config = dict(
    n_layer=13,
    d_model=192,
    n_experts=64,
    experts_per_token=3,
    d_expert=96,
    d_shared_expert=192,
    activation='gelu',
    moe_layers=[4, 5, 6, 7, 8, 9, 10, 11, 12],
    router_score='sigmoid',
    normalize_top_k=True,
    routed_scale=1.5,
    balance_loss=0.00281,
    balance_bias=True,
    init_std_router=0.0279,
    lr_router=0.00123,
    n_head=3,
    n_kv_head=3,
    head_dim=64,
    vocab_size=23365,
    norm='rmsnorm',
    norm_place='pre',
    norm_eps=1e-05,
    positions='rope',
    rope_base=10000.0,
    rope_fraction=0.5,
    qk_norm=False,
    attn_scale=0.125,
    tie_embeddings=False,
    parallel_block=False,
    init='uniform',
    init_std_qkv=0.0487,
    init_std_o=0.0,
    init_std_up=0.0487,
    init_std_down=0.0,
    optimizer='soap_variant',
    lr=0.00422,
    beta1=0.95,
    beta2=0.95,
    weight_decay=0.041,
    lr_head=0.00583,
    grad_clip=0.5,
    warmup_steps=200,
    schedule='wsd',
    decay_fraction=0.759,
    decay_shape='pow',
    final_lr_fraction=0.02,
    batch_tokens=65536,
    seq_len=512,
    doc_mask=False,
    train_tokens=385500000,
    steps=5883,
    dataset='wikipedia_en',
)
Below are experts of layer 6 (counted from 0) of a mixture-of-experts language model. Rows are named router (the router's row for the expert), up (a neuron's input weights, with its number), down (a neuron's output weights, with its number) and show model dimensions 0-191. Each number is 128 + 24 x the weight over its row's rms, rounded and kept within 0 to 255. Numbers have three digits each.
Before each expert's rows: "gets" lists some tokens that make up at least twice as much of what it gets as of all text. This comes from a sample of Wikipedia text that the model never trained on. Tokens count by the router's weight.

# expert 36
gets: " the", " a", " an", " The", " two", " one"
router:150111120141150112108139128120093145115095137125136142116102096113095124114122110110133118108119109151147124103129130130170127173162138087133147118158117141134125144124100125161118161102136080119137114116131118163121103164098095138124131116143105054114088070120140103042145133155083136188141138130102113125128128133158125157172119112166114134094152084142158105145123080123124136149149113130100129085132153142112128119097109143128159115107096136113145121106175117159130126153134131172174165190179132142123153127124114138157138162128124149150147102095115131129136109131177109098
up0:126156122100150135107146146122117173116107126083121138177116132138157111138157115141106107147128115133076132073149136115125151150149085145144116155123124158107112141136104062132118154101126130101134163148132111149136099130130098095158136158134114150141123143125124113115114102130173164167124158154102169119156132086132147154101125112148142122105179120086148154142149181136117105159138101142114115108100117111157102154122107122125125108129099140144201120140155145097104087109120156098187180162118113163135123131095148142123134141180097111099143111093082096141116115137110122118
down0:117134156128153138118126106158149129157161128141123146104107136142095087143076144113113137112124152105124160152115074144096107146121095127124135094134098145127170129122153147117168182116084158125156114129151108157173109123123130167104151105125128123150160153144130109122166106147154147114103117110134101138135125106133110142071114081131176121117154106120185113142162114150108169078108111122124117131143151114122165128137150129099118119161135122122134091120134122146118126132057116173158119167079105131125147107133126093135085124160132147090147198163134107085121140136137113150

# expert 31
gets: " for", " with", " of", " by", " on", " as"
router:100156103196153179143162132134134120118120108101158121120132118165171129166158127107158108113181145156081154105120122123189097126160150132115119080147153104155145138142175100202136151110114127136124123151135136146128108125097195156140142123109118134138132116120099112142158139129116117160154131097118090143096176095161116148124130092076118138119156078118139109153113122095120105154133130144100130123147137138116141115116121116084111147133131149115137138127155117097113132133147106098123133139151117135148145092087138086142139170095117142164127104098115158131123128097133085110
up75:150125183148147180109105097116115124124104118149129089163118102150157172157103172158142108092140133189121118150103134103170144104122098160130147102144136128116126142158075100113162143103153139127113122114144169123160136106140120141108148138180123121148137102091153121070149113114121111091114124105152150179104138071154101127110147097144092129120123134163147115157132125127116110096125117147110131127100110072165119123123141104197137130091130141143120093163126137130103135101118092175116124150130112134112126172118122124166112160127123159102119119137142120175106126109109139117
down75:112171138130132107120109180110133140106143127089102148119101102110132144139132061112158111124066132155149144089121097196100139176129146140130122154120129103168134128130142137160108139126126117104130133122090146104117111163114120104191104140137112109087120143127159147185104126154152078155080147113136123072136130138137106139137140137147133119151074113085170134121106127118172115157097126141127105150110097140161112111136120117111125126161109153148126156148094117139141130115157138109112122137106119142115134143108109155105107100093159112152144108090136160085151155141109187128

# expert 59
gets: "|", ".\n\n", "-", "=", "===", "=="
router:112139133127141125135125118150135111180090129142104110114076058156177149119168162113117121144140117124096090130106135132139123131129151099095108148090148143132122128125134113155129139110144131151165151114145139141107084104102157112099137122108123096132137048162090131098132121136145126129135137090125110081128145136135106114125136147116131163116113146121125127139125119118175159153096122134088170126190125104117145144115157128146159135107134141119130112180099158121133150111119228134157149134121106121134122145107074097151118142125148139114151121123121158075151132125173093097
up2:081126106142109140120176112183167137127125142109163144153114123119118139154161169113119140126122133137091078179129097112148140148132169127088132128101124117162134167145113118146090129075095118125133142115109100120096110105160118120098117100100163104127125161150131111095121127096134114142127125104102147122144107155182112178144124160127137140111136135104121129117111145131141148135145032120117125095144124094167141145101176094165087114101164096157126107123135119142124150147090152151152103119122151167111144111132083113077122139144109119090149127101146116099136145129124156117
down2:155129187120185143123099177100079130144138099178117137100117118126148143130101103108142107150155142134131158077133151146136108097088111115136119097139124121146102116155119137122149117169148181131095112133107163097145108161109117115133162142171080162099162105131100122141142124157134157109137153181168101122129138127113134093126135125113139105145146147156123123143121121086116130136099202115130150166144162098071111133123102166141156120133095171137118147146128143120147105120134123107112109123123121090142166128102128135164100136119107151118088130165147120166116167128131160150

# expert 44
gets: "\n", " |\n", ")\n", "\n\n", ".\n", "==\n"
router:110162116167087145143111102126115102124127125118108120127114132137151161101151128132109150172152109154140166142119144116124099155153164172123119141137148156145136095087126127150124098141130120078112116097138085161158115127134155127109131092081126103138124104154094111136055136085132183131160122070138135129141158110141109121149093126151126100059088153100177108139141090098142104126142139089110136096121110165126126116160111143161144115119112093113086117122116134118132106126128151122123144152135136141124100111132096134114159124080149115117184111089101146124112086105137091105
up1:120136112162118150108155114128123121141114123103113164145098107119100133123200191133114155110145115161129121102121135164143093096128141102157165110118157160144123081143109148162111163109094094137097074105117175170096097136153108144121089138111098144060110135143138133103091134123091159120133160099116108130122122134113142124125135141157146106086113104146125146085115152129153151109133107144139104134120171129155137101161162097165105126097115100158112158103137113131141099128120098157140163098157147101117129093163077137126085103106120123117139146114143136110155123127123152097
down1:151161119132141159106117163104159079089134183071117117178094117127189110118108082130127115105149154142138175145153154131137116173134108128125140143130164073134137107115104115123128131161098107101113112154154096130143091071105156155141113120104104117135080132087100118110163158139138140163117156137118131175110116140080176183127136112123138123133113115105123139117108128117115175146150119121110131107116135124108140145114170136129123139140147141118104093125155123068126117131086122133150150078110162100092133163125128164132103137131101120134154132141122139163133105124117134159

# expert 60
gets: "-", "|", " -", "A", "C", "In"
router:149154109144143114147149119141125124163131095120124091156148081130097161116124176120131141147123130088133101153108162132204143136131186091108132112074161184198152142124068132157166145088162119098145112109160140136109122159125138130096127129146086115114106126151101139069120157127083144136161126110158130135106140102134113117138109145138115115146137110086174114157125154140133147148132133112084117142153141103123118115140110130131192136102090158122135118119158113098154099152143157142148164122132115128106095140104141104112129135141141111116156116110115156118113113109103106113
up2:147132114098162152129078079102136107147146127104150138099117149155091159112095127116138176136137107145113121107098170129114119123120150134115141109144148110120137107145139090100143190109118157174096084088074108133098113115095155119091075143143136104103089065143116174137113111165111137152104131146119092151126117114161104136141157124116144138135153126098153112115149136168112139119133131159151113147176118086168135091104136130139136094123122179118117130118126134150140157139185162146126167139167142119120106130132124129112109115151149137095121118152188113131144104140112152136
down2:154182114142166121109098115071119131110117097109129123099122115139123100106121129123122138096174130106127154140151101163156116129106145103140102107083158123088137140092142152113114135175136099175098155109099137181139137106155101134089135160115090146141106064111138148115140095133130127119143085131134148112177096142142142126131100166120158157143136153124124122183117150158132160092146103102196130151111107143149154129145103114119114136156161165127124119129130128105071086108152148070138149125107124156120105134120126143144177129113121166117129155148117113121154137118136092133

# expert 45
gets: ",", ")", "),", " including", "\",", ";"
router:146093100143097183151132113114119111156116092108114153144115131127135145128117127131089086128161134131092137120097138119161149153122115135138136128160154125148107174169120138148141131140189109123118136087108098135111131124106124092112098046093135136055083094122135127118103135114100151129141172124148101119119181145131125141150108123123128160138109104137107124134128159129156134144112195120092138122134152113148102142180121113083139116109102122127085161111171103130112124113133152087177151119148150087147133117098125135120127137087149152136123108089093148108117117099152157111
up0:118104099084156145114114127127099120133112122124127078114140125182145109121117144164130115145146177146106127134122086082123158169097147175099174097132150099166136153146135108100116151103104149113094082107116125115131097126157121115134109069131173101101120097154124146113083097149082130134101115099120139164102110114137105109156116113134126107109117140149103149148128118116117150167102154127133143156160106120143129115143059126140100151130122155126136161105082109158124137104139138136132148140136129178134145134108097124068119103103089115079115161132130142115116114162137135075
down0:096144131135111102079144117157156163143096121093076095119136109111156141133140160121140148101120112125167121155135127149119086100130127123104124175053090123121101152105130131138109105154135168168154125140119117113146100066132115146132129105118118133160147133116138157163150112145138097085119127148114144110114076135164095121083186122145156139142099132118112095107137108098129129108133102150145139139122158099144159173133118148153145178121144117149142065103169146118137115118155087137133150134103124119118156134107109099099123153101153151127154150178153170127154120122138117163

# expert 8
gets: " and", " he", " to", " He", " but", " or"
router:141130120138119170105155080123133130142099089162125128087090126155084125117095137134102147149113118122068141119130168084164087151167127141113139103105116187159111130090145145144111125154140095097132119126156131139139154144090124087115144109128123139135116115130102114139124119103103157146143135111108142113153150117156103156167164172146124124120141168178113107150097121141086151144117120099121104114123122150112091187155144096102143100143089093096141158125144133142059138124152141126123133141137082104098086152101150106141103135073141146128147122094132100150140110138122126115
up0:130120169103185152170121159104139112149136174154132165151130116100081134149078152137162133151145133152131109111160112117119116097102102140124106084089136139189097182094126129143089115148115128118128163136143146134142152174111145154144169156130178127121102137164118133144108138121124196120160146098116152143124128183102113083115142134066084128133107108140153124148113115100115118165164150163145110143165141124131124153086118127149131107107140122109115136132125163127159106114160132126138136127076129141125132141120148141127134119141147120153136067128144119143162136103147155141
down0:132167129132125114112136138162100172144130090146118150125114126139149139131149097123086104145108099146104148137098104160170130121099159108128176124135104138159100103141114143078127104140104163165131112121179110099126132103106066073097090159140115079137112130151137091137121146122089107127098133096095082124090136109133117150126134122141116111119112155101102136124143139151146146080138093125142112137115187148104164176139109149161141101129088135164158148145139130143096140134123101113160124125140152152134144099150102111116103162107136097140154147145148137104081166123148084152

# expert 46
gets: " |", ";", ":", " –", "\"", " -"
router:117120116164149166138150140117129128143126122139103117116121087140150109130150123124117141131115106096108151138143140125169133160161168133089145100108096136146111128151098132121160130144159119134135108098102084149133125113109140133154112121107132117139122106151119113062127151114131157120165114120166086120144174121154099120140092171158119118121158050130163116154144128078169168119126113088123147117088129132152149137127144125133117134115121162101147117141136135167126100133152171082101126155174120130105090129135169066191162143095150126136153111113106152101109120074149137089
up0:149157130113127153155138105128120172153158132178104107159074139100092128167162201122147142113127121119130132139122099099117104140141126155163161123158119161103142140176101130143164191117126142137154141098128090087158141128118154137118119125098127110126135115130155154140124145155151154136127139121096117109113131209128144156129127156091150162195132125126159103105131115109124130110135095127138122168135136127129143145110136168095187156095121176088150122167129124083153157145107146136152146140115109156143099152135124112149122146108135136122143130098153139112164110123151093113
down0:131107142136180119095115174133153099130128136141116143126136180126137101096126110174133145133140156108173151164083177126120122127094081159129147121138133134134089106163130157113160129175117143116125125169122137132132193138142132105131138137126136096155129125080080073115149114134115089143121134150158137175120121121120115111109086155097142137130156153108161137110141128147122080104119149148164132122069165132093168121136127156128135185120097102125115161136093109093132132146160126140122128140135165182085083087130149153140154125117121126123151123143123111128099155124133113127

# expert 35
gets: "19", "20", "18", "17", "16", "15"
router:119119128138116181169145139103122114183105100101115098117099109128100116110161127100142132173109130151116162093138154112119132170150139081113131135109125150128169157126093140123087162139148102116127125119137140180106139151101160121157140089138135105145124107127139134130115155131133150131138153124132118069137140144141108196130093132148157138046090088149124109138124116138127125131128139126112166133130083122112097108132114122127109166128121168120102153150133126114074121113181130145138158176141105127087170169078160126137130123151140118147142105150099140115119124090086105104
up1:129141120098168140142173136065129147156126164127121158139102066133123141069142149143149113164106150162117133167113093145145115155149109123160176135136110134141124126085107116128059117124133146121151091161145120141163156123142125135161129098162129093105161125114140079083135132172137150159116136088124141132157115165116142157090132140118122128099141074108142119149119096129117098115137104096152131099136118161125148125119174144127131148126145114088133186105122124097117091126109174147131075132136115119097151123094165096133141112105130122126116095104123094120145094122136118132
down1:121130185133107161154120128114169183146135187144101124171121102103144084148109096118134118106119096128130127117110138112137080127132182171148126118128139100124116108127153141105181141149135100158106139098125143094132132148156143104086143148154165149105138155119144145136122110102129110133124166137121127111132112144124128102107197162175101122138105120125114127122111168126126149142151134107161143167068125129152088111078120117179125138131105140144144159152130094120127109156145086113131137132110124123149121152139153173130140148157159098146145143160115155133114205140161132112

# expert 40
gets: "|", "-", " |", "\n", "===", "\n\n"
router:144094097166120097125114131066125100119089087131140093137162104170171123131134190126141140095120138155123162130131192135108091144125188124133116121141177135144145118085109124139122115141126102099133127138181143180148120132102155095144125100119107123130129136146135097096119131112142121108121166111125091127098147137148137184159124148165121139122095127088157111147106154140127155134147153123098111114160126144126094122120150136087125116106123115117126144147161146178123100117167148109129133172141103105132105125139131136156082166118123170152173099112109079130152104119155131136
up2:067108087142111107169081129092138138165136148122100114170140130172180131142104122108141150114101157130168127117118117152146115110128131079134160135153110140150102146152137119113103116118147110090121149191140127152088122102105114114124146140129124119151131133162112116145117109134122121098134133106122118128088163153114092086145120130126078143112099093148117118123111119167120142134121131131143156131118148142169127112143169157103128092150150121116141120127161127072137163098144101131116064139096130101151072124114175152143134151199151127145111118113122101148166113127097077123
down2:116125114098116119140155114124147117100104156132102093127174107151128115145108135138117120145093109129124142125087159122095132103124153162144116161125170140115125157117139164146138119140110154131083134123127164120113144131116104137112121111074069168126134136112118157115172114120153068143125149104104138146125128154141155070088173159119101114128128179078115160091164148091129113139129135124098151124145123121121168151129158100152071138161117168130129144134135139133116160104137179171122099097100093116146132144114113121125130121094087171146158175148114111129103072139118120156

# expert 62
gets: "'s", " his", " her", " their", " its", "'"
router:117148111136119122123147134077120122130125120066145122128126104160122138122127141114131163136123109167087099117089132120129089152142106135069128114113110088129120140159150125106127135113126095117129129174141115162111113068136134086100106101124140150094109129131108133086085164110100126153142101097145104133132135094148108118115093168141149170110123155143143100128142117148143122189166149136126118088141141176156122128143090113070120128152134136121104144160083110159116124129131101080124138137145131122094096123109133133154097113053133149174152098076103124145137100098151122121
up2:108144131136104157109111117114122059118101114107113158144095156089104120128075102132132122139105128122087139153101116115152107113172126144110129125108116085103108135127177133084126118112125124128157146163119131125110094136157094117117096155176125103155156115143129116135119119130096100129099140110153109132102109098128152110138149135117092115141099147102107121119146113136077110145073179070099124133139151137140151129120134124135136159111106157146090121093188134131114109126136118133151114144109094188157134172115104135109151164069132149167171131123116071132101106142110169136
down2:116123122140109121151153136109167112066146115128094129138122145113124135123152131095123138163090160137096143124121133149096165152094113159118109169130159140116114142119179112147116113126101140115083145185112103161116087160122123166132125138098107094131100112108170158105140141096152126123166136141134157101114159143135072138069148176158146137126129150148144109153151131128102156127142152118090146151154124096091144171110074136140114132126164139108144116143103092157134138117131130102126111138129157119173134151124147109106078120157131075184147135104140171112152126102144095119

# expert 11
gets: ".", ")", ").", " .", "%", "}"
router:127135109166112158128165047139112096171145070147140104084111129106108170103121144131099133170114108121149129107126132116143076142167108165106125126134176114121129099105134119138122119119147116157118135133121106119142094100139179116133133109098125130129070115126107172096137172159086130131131151120151085100090171120154102156151134124140141127093090152146134120161110129115128146149178095099121141113102113189171133122146122111070145124137115132106097128109176113113116137114134137113126119130124114109143132119118129149178157148126155129129117113096124098126131111093166131094
up4:125102143134139144143136123134086121139141136163114129122152157149145170146133128089143137102117136142130166147129146076154186129131153107130109109140148131109107128091135121144145101120098119131102105166133096107174148095178135146130139115140089123123148095131145105146105093155165133109118126130152119122119181172160098178090080153133073112126087147118131124158144128148152152155155123137090145159142149078131131109128096082154146132089125155117157160153126108080142123133173118117131117137089106185145127105151090131131149111104145138083130138144153127101127139129160167085
down4:102119107178117087122133149109127112085110113066110116121117152132164120147146118119138109072119126094146078096117096145130132159117164082091121165147149151151148148101129145117100109142160148154137138119156140113124134122119159129161102121097151161136123183118102124107133151159134122093110121108131137120141125113095104141175160151104091100108114100178120144110121119123085115125145135153176056154152101143137153081129120153115158097153138110122111120106106139122115108136120170089119090080117113101131132135122136130141137139095151100137119097143125126101131104078156112174

# expert 38
gets: " in", " of", " on", " at", " In", "In"
router:140179104124130144138184096111134084124143104096089122126139128170153120185117141120130185134138101149116148129127131124097119141140163167118148121141158133132141115130110133140099118099149100132122143138106113141113117151126140156123128118121122110113089070158140104138117111150148145169168115107099155097118169145133123151159160100168136128123163134114187131122116130107157126134119164134046192099148127170161107136113128139138171119111104145134110096127155133127126069128154132158119140122155146096141154141104148114122097149119136090153137121123096152082130112116086171111
up2:094149158123135108141100134129092128117131123119142136122163134159148123107150131149138133098116123151134122102177115094104154108134110110093116116163149149150150130135105147140147139102087142095146159153104138143106121079091127066121115095120142130152150146071116173141091125101145180120091125144109128151118189119134107120122136153133140133097125163097113143121093141142155116110115136118068145176163130121090107095143147092099168132145133140112120157102142113141175144086083130142113161157172119182136109124111141129111130104148193143156112095150113136103147125105122163117
down2:119121130095124133155128137124146171112098128114095097138138126128160100110135156097182139111130123074126114138131126069104158125149172092136101123176119130106117108142118145146146148114135129147101130178176126153138147137141112136110124133174153115095100092135136129135165144132122106134114079117128124137147120129156115114167160135141140150110129154152129082122114131122103153147151137128142111122195147103105078131131112078116154146122116111074126091160121172168136121087115107161124098183114100120090110139128151158150118122095161126150075093132118138131107112100098119183

# expert 63
gets: " |", ";", " —;", "%;", " MPC", " /"
router:108111108143161156128157072105106123109151122161129100121149111131154123129137130117116154148130109120128143128133134130152103175127185092129103117150149117126111124136105148140119171102180133092142160120101109134127089139078111132162131102136131125144132116143126142098135106084114142114130144126160094126097130169150118116122123123080148116094124112106149101183126128069121199140137166136095143130123141163133098102123134136101138123122095164130099134131132160158132145125142125101148148179170118078106093094150123119187086147090168100158166106144096119129099105109139129101
up2:108140134121125118141087091110137168117112085124100154104101150092123155146123155117119122145125101119115145139099164152131140125154152108133120123096113104170146090123135106108059089121102162133127099105169091112110109085106134153114149104161138127169137152139080152100150152114157111137119130136113136128124122144098137095127077123149111080117093136120148134143131158099121127147123135155103133104179159139129115167124161136119148074129075125133185098112114124128135138157153080131165134113109080151133127102133154105153078177114189150138124125155109109148102114132118142131
down2:118136134137120112126098123142126105120098158139136128126146116122134116090128124108165133142116111118106134083113075151140091096108127145140139091149168075089156134129162172133154125160161111110118129130151127087126151132152089140157126112130147144138122191153136131150135133091143110088060171130123158106120134161129158126158143144110140121111155133083123190096115119148155140143091128202157104130175109145146094103187114124137134098146137133129133124127110127131113127188100155171115106122138113154108130131149086145127122096151116109122097094091159096133143136111137113100

# expert 29
gets: " to", " that", " which", " also", " who", " not"
router:096105121093118209128136095122143126122122134157144127147109131117139134140127109139135097158130088096098122129088119153172105155166114098129111107129102167131124114167125113147091110132124112084120085097152083144107099131114179091174152106109096126122088111131092103140117110074130119107137122119097133128132143130122099171170146151107104116104109137089183133156089104080146151151152149112118120099139132125103145161113132162080126117122119137124100166150176127173089121148137111110145137136143120087132107153099163116123131124146142136116155123126125106120114103092091115102
up2:180138114148147147158128136159113135095149121159130154129197142064121129135130122111183114109121108139127101082146126147122134078155107143167090133119132122148131145137112167151103171129107111166154127150104129115175114095102113127137146153158133121156158134199105129109110135136110141144131126131100138137147154133130154158123158142177186117173117175121125153131129145174128131177156155106102155144107147143123190121097125127110148170111112149112117162160090119105132151138130137164113129140103097110102127088110122144147101139086127129125149137092137114121132124130144108156
down2:160107149099106126082104135121115179155139154145129142146154101135133153130095183123122144144149138157149125147140110123134173124147117131091161123143111117105159096107151112103089148113160087139128116114124143139077100133133130150092142174154130152107100107150126091115096109175133118154123109171168117163162117120128115134118127157115109126174126133116109115132116080120122120114106143139120109182121139138184115168129128134153101104166167182123167104127134110112139111136087144175124138093144150115149155135124119095072113126112082119132160167164117126110144106169130147162

# expert 48
gets: " in", " as", " from", " at", " into", " –"
router:146118105128086158128145113117132119126131103101144123069135107134148175129131128105107153148166164181105144138134131113176131133142130159074125126136079152134147110130128108145092114134163110146157119146122129163145134104149174146101154143094126111100116103144122096088080103134148134104173117109083107136134202124155098138117144166145145133117139133121147120153136118093124145126113172157096148119124128159149142176131173116133177140129147118115091153143068116106104136145128141114131120121163160072121124125097122153126083111087150139165158110123114161115136111103103137108
up3:148127163120123108099122157119126196154200109113139119120097072127117163143111111102173126125062121167122097131146163087136100155144113112131132100115113123134125083129147147156170129123118142137111132133135131098119151106144143123146128127156130112099139146155116129159148142099132160108168115105141110089102105146146127146136160148080084081173145110119193124134130131158109118119124125090125145121137130141089125101114139138150160143114138140174173148135154118125202126154132132143140169125145117082155124149139140174145152109136113156111103107116135108115133140142128078124
down3:152146140130116122139155160146137181112143153167071119127129165100044121122105128100143145114085141140153141120132140125123125114141111187129099134118180136134161121119136145166157129132101107088197102134121106145135160143131133096114135098099108125126103123094142128115113137102151143106156109160163110112110162118120158086125112144167091113116144117120139135128163089128098126127137157141147161093174117071132092136094144128135130089128144104173163126115149165131114131151148131110100120101137141109147143166116158083138142191150127137185130140130132127134145136135125142135

# expert 2
gets: ":", " |", ".", "°", "):", " –"
router:067128105160170151156160111136135117196105108107126098087089127100132137109126139133112163160126116122126142109144160132150121142132168153103148157129120114148140125189120125117148146098119108139120112122121166122142102113107155127099209129144125126144101103134108108070089091119106138103113124149117058104128156127156098132168130136110146130087154089113119106147127136105171094143128115076106150127098137117180159135159097160149124134145130132107130132144132112112117149146141153114128145118151107094109114134139136119161167157140149135153129115131122148134095130065167127105
up0:152096095143155115155109092139125104076109158125150141104085127072124125152128122139072170111118144138113146109105125115086149154104169110126129149163128132147115116147138140101079131126110185113096163152142176128129118136101132102125179135140148167124135171115120128097130127143158146145128134084142072104124110121156119126141106104121118113104141140128133149129138141134142117110146134115092113138132108100122094109111172082132122145167115153150106129159106140113160100107123192106150076128143110120109124134044126106139095130133117144100166113155082128134154127139086116124
down0:140141165121100146110114120134168105138116091137122119131086130140119144167066103131123099075154124084128141096140106136167110097136095102079107118114100112091120132138140115153114106098080099108125151148098112078095172111157123138108115131113145116109155100141130114143120117084142101119090110161130142084138124166139137157117134127140152131132107133133101116129171117136120092163097122135138103139137100165171115117121117105125201106085140105114150135114079115143164116154115113112134168122158117136104150116119111172156136150158104156110098095102122096162111141107107155092

# expert 33
gets: ",", " that", " when", " up", " where", " which"
router:127113111190095175153160119167102107136090118134094143148091144131165122168100140121129113173098129162104131108075110126161124144169138143152119092122094149140131136182100127125121172108182118135122138135118155140117079110111101073123154089101110124110135137139110121135128143134132130106109147134113094108100173163138128128117159108120135176151157080109156122141128125115117128121127142099103147128117136133096112124193138148095136143114117152123111181127154108130123121143151128110193140134131116107103150118086124178130128114104114132119148116099088140121061118118123139111
up0:095144107143166134147090112096112167109074108113167131111133108081145119150125136128100126108150130127155144118145105144120141135093104144142114132145135151143112115075121130130137153091173127138147082159131123169110144110119106122117143051078088136119103103125125139155110141153133154154165133147149132105122085125125149128170120128164133138157131155148117123135177104125150116121116137129122137094092134143103191177132089129148141107087104127113060111117137081088096149126132122115167121139146122131124129165126101152139151137179143154096157139119150154145148161160101133147
down0:101160103110136133092128141125122107112137124123129146150100129177135143162125096134158143142093177103125129115160127131149172123146173130127114122144094118091080128119150140177122142138114090083181152090114163143199098169063130121136129147145153139157133110169113117083117157127123129091151122156099148153120113112114117137151114134113140126118144111127140125097114162137114120161102100146080137173123116148169155107122183145112137115141107136126140118143148141115172137176136162148132155125138131153148151122101150146169083130143146144088127108103111083138134107085114120113

# expert 43
gets: ".\n\n", " |\n", " ", "\n\n", " |\n\n", "==\n"
router:137125100096093140129185117116100130160092089117103079137104127174117149118098144081119125130104091128153174126130135138103149167159125099174110093149114115172163152120147132111093148124141117074158155133185143157133103121137143090157090140068110102133140114142074128096100153122123139155181118124099125096078121140136113138131110125117126098113120133119130104146087115089136138145130132118106123146143096113120133118169115177159121116138119164103143116134140152109103095147141116095147144103109142119141112112116144147155111155133128131159205118127122112103146118127152144123
up1:154089106129120097131177153126156132142106141111087098119156103154128114116134116089147069139126116151159120138154183141139153137134106126159124120128068161137121092096131179122139189087136108089161127122158126122145105114134139172137125173127093103138149110110155088125138160138087121101188135101120135113121135146127111098165104149110129151143121147131158107109141128143140119191118099108119097150104118135110110145165138121172109148176146179094115125111100125138108108140145168129141133108116149155129121117100123100108117105107133092188155098129119137103132138138153136131
down1:158160146112177108101105154182098138165136138100088081126109102130110120106165144146094114163145101122148106176159104103164133128143154108124115073106085164127123128099111188127147147124098119155152129148131135132126092166173173148129144170138132120099140132149125122110113171170102128132097115115102132138166127123098094139118121155124165156179135102079139125100111110073142103120100096091146102142125125089096138141121140135143127162121138125171146125142113112137144115144116123102133117127101158111144120111140143157122126169179103166120106120125137120135120176132142137127

# expert 21
gets: " time", " out", " years", " March", " more", " November"
router:121160123153161135153152114102098108128132112118102111122103143148125118129144140097168145184089113131131135127110106125144131116176167160134158133133102132132124100151075130130088127138164111123144103113110105134111112129135105146141116067123122117146115144155118133133144113084121147104115164143126094129110137154138121133170142121118137102102138107164159093139131084097120148163131174133127160085127104128110129143109150088135141152109108144136105169128078182122112125126199147140141125133155150114144109150098155111149136159121179150133118103072139182079095136087183147140
up2:105152114161138098127153142148100127112113096098130150156121139107106108089089085180116097115091170140131118139094099125085128141158138159124123126155154111151157129081083119122115152189166091127151125133133107174140106108122144116128125141079138159080120177123088145105075126090159153105135125152104120110172128117101143116099127135070128141127126120118145094117118123141098138140175134151153154101103095136131118140157189137146158162104126135124137113115103163131138162114137120110164124112119126112109098117119096123172132146132146154183112131161154117138130154118123114144
down2:086093140104122134130117133104134131156124089118106097136148121109152138123127152139083099122123134096128100117128088120172120123099113110062112157094106146149115158139131135153093144117111124126136133079094098039136139109114138152132160160160106075129104074159142116121140166148097115097094141109150111148094129144116124124168138116172119187111131119131140133148125127154107151115149122169116171146122135062094072146134084120133090158143149105131157132119132124121156107160094124118133111142163149156107153141116137100094121117128132118124114103127107122134139144172130113143

# expert 24
gets: " the", " The", "The", " this", " This", " each"
router:137085121123083133114121112149073115119081126127142106115138135139143123113101130135127129177100106157098113135126121104150143147154135149117125129155097109130150147123158091141080131128152114071126126129166142153131088099099122144131155125124128157078105131125135119100121176108117137182148114108109123130108161125176093122152115149166116150080112093147159106146157138133145142151125139136114161094170138112135145138121153118133136119105086154071099109159127118145089117172139140143107151164146148112152047105092112096186124120111114091133145120115132171156140127123139092121
up3:107111128134121160106125138126122083180121153180143126135150192139168136106156129144146151105156119170080089086155126096167115182129149095126120125085132098134123149124140120150086157146113139120153100139126149110090100117107086144108153126134092088075101135131152105165111146139133140133167170080122123103098167106164139140100143119111133114135123182133163159139118148124137146123152110128160134171163131123103160148139128107100113116109103148170105149163108108081118111132133150088138100145129123128179131150106144137119115128157149104103146142125116106123126140153144134150
down3:141151138129096157113103104166173132170193153101128094144142175166110154141110161118118091127100178085193156135108121162108096122155152132134119183212126093129139092111124115139080149118144133146090115114137130098133159115119145142129134175116132146147179101124110159161137117160101127119138126092130118098135155084134138090116099144129114091149156143104109103116142145143147120139123129123134151160131110105121114116098118142153131129110142096120125127131171093138112128115104110114133107120121153135096157166149142097091115141172084120140128113132115154121143129140150130108

# expert 54
gets: "i", "a", "o", "ia", "ri", "ra"
router:090132127128129120165137156139099111126097105161121137179129110146143178115118171108098100129144137091104138136130150070139065134145129108129086121163095131103170169134121129159134095140127111125139135088160115141098122155155142093153137130131116127093086106172135089115076148117084162137106144111126100117101148145142102176145140129130138110123139081106126108147129170128130130121108199100117095141100103134145106101139102184107125143171144165122119083134153108165142147121148144130127150121145167120106124176130140124129159160123148134137122119145107142139116104141092112104
up0:091123123137091142151128146176075102107110107136154078180104143158131117137124134145150122142106120148101141163099111135124144179120122114141143105126123175092115164133120114136081097123161097148132095094118135107123110135180105127136133148145133138127118130123116086124120173086110143133076151157103126134133107110157113146122135155114140140143126121092130119091095137138129170129117156121094097113124103112134091115129104110149073126154128149105179151131106130103085130143185135109128125107153141138100145056108125151120099099092164159099083169143102123155153113147139117136
down0:168135152103155147129137149163112145133101140155118112167106133111161120113100110112136148100149113126157129131101149172131117130135142100130126107137177119138143141134133148138148142136140126119097138121151127172133129125090137122118149111209141102133158135110131076090144125120133129166107088182147170135186071104122143116128109098150144113156160176112140092103129116141127135112149088090145111121177139087119129097140149128090168117154137146099133125183149156092084113134098118137124119181151114135117132113155131118133121137138114142133143128158124078164080117179152133151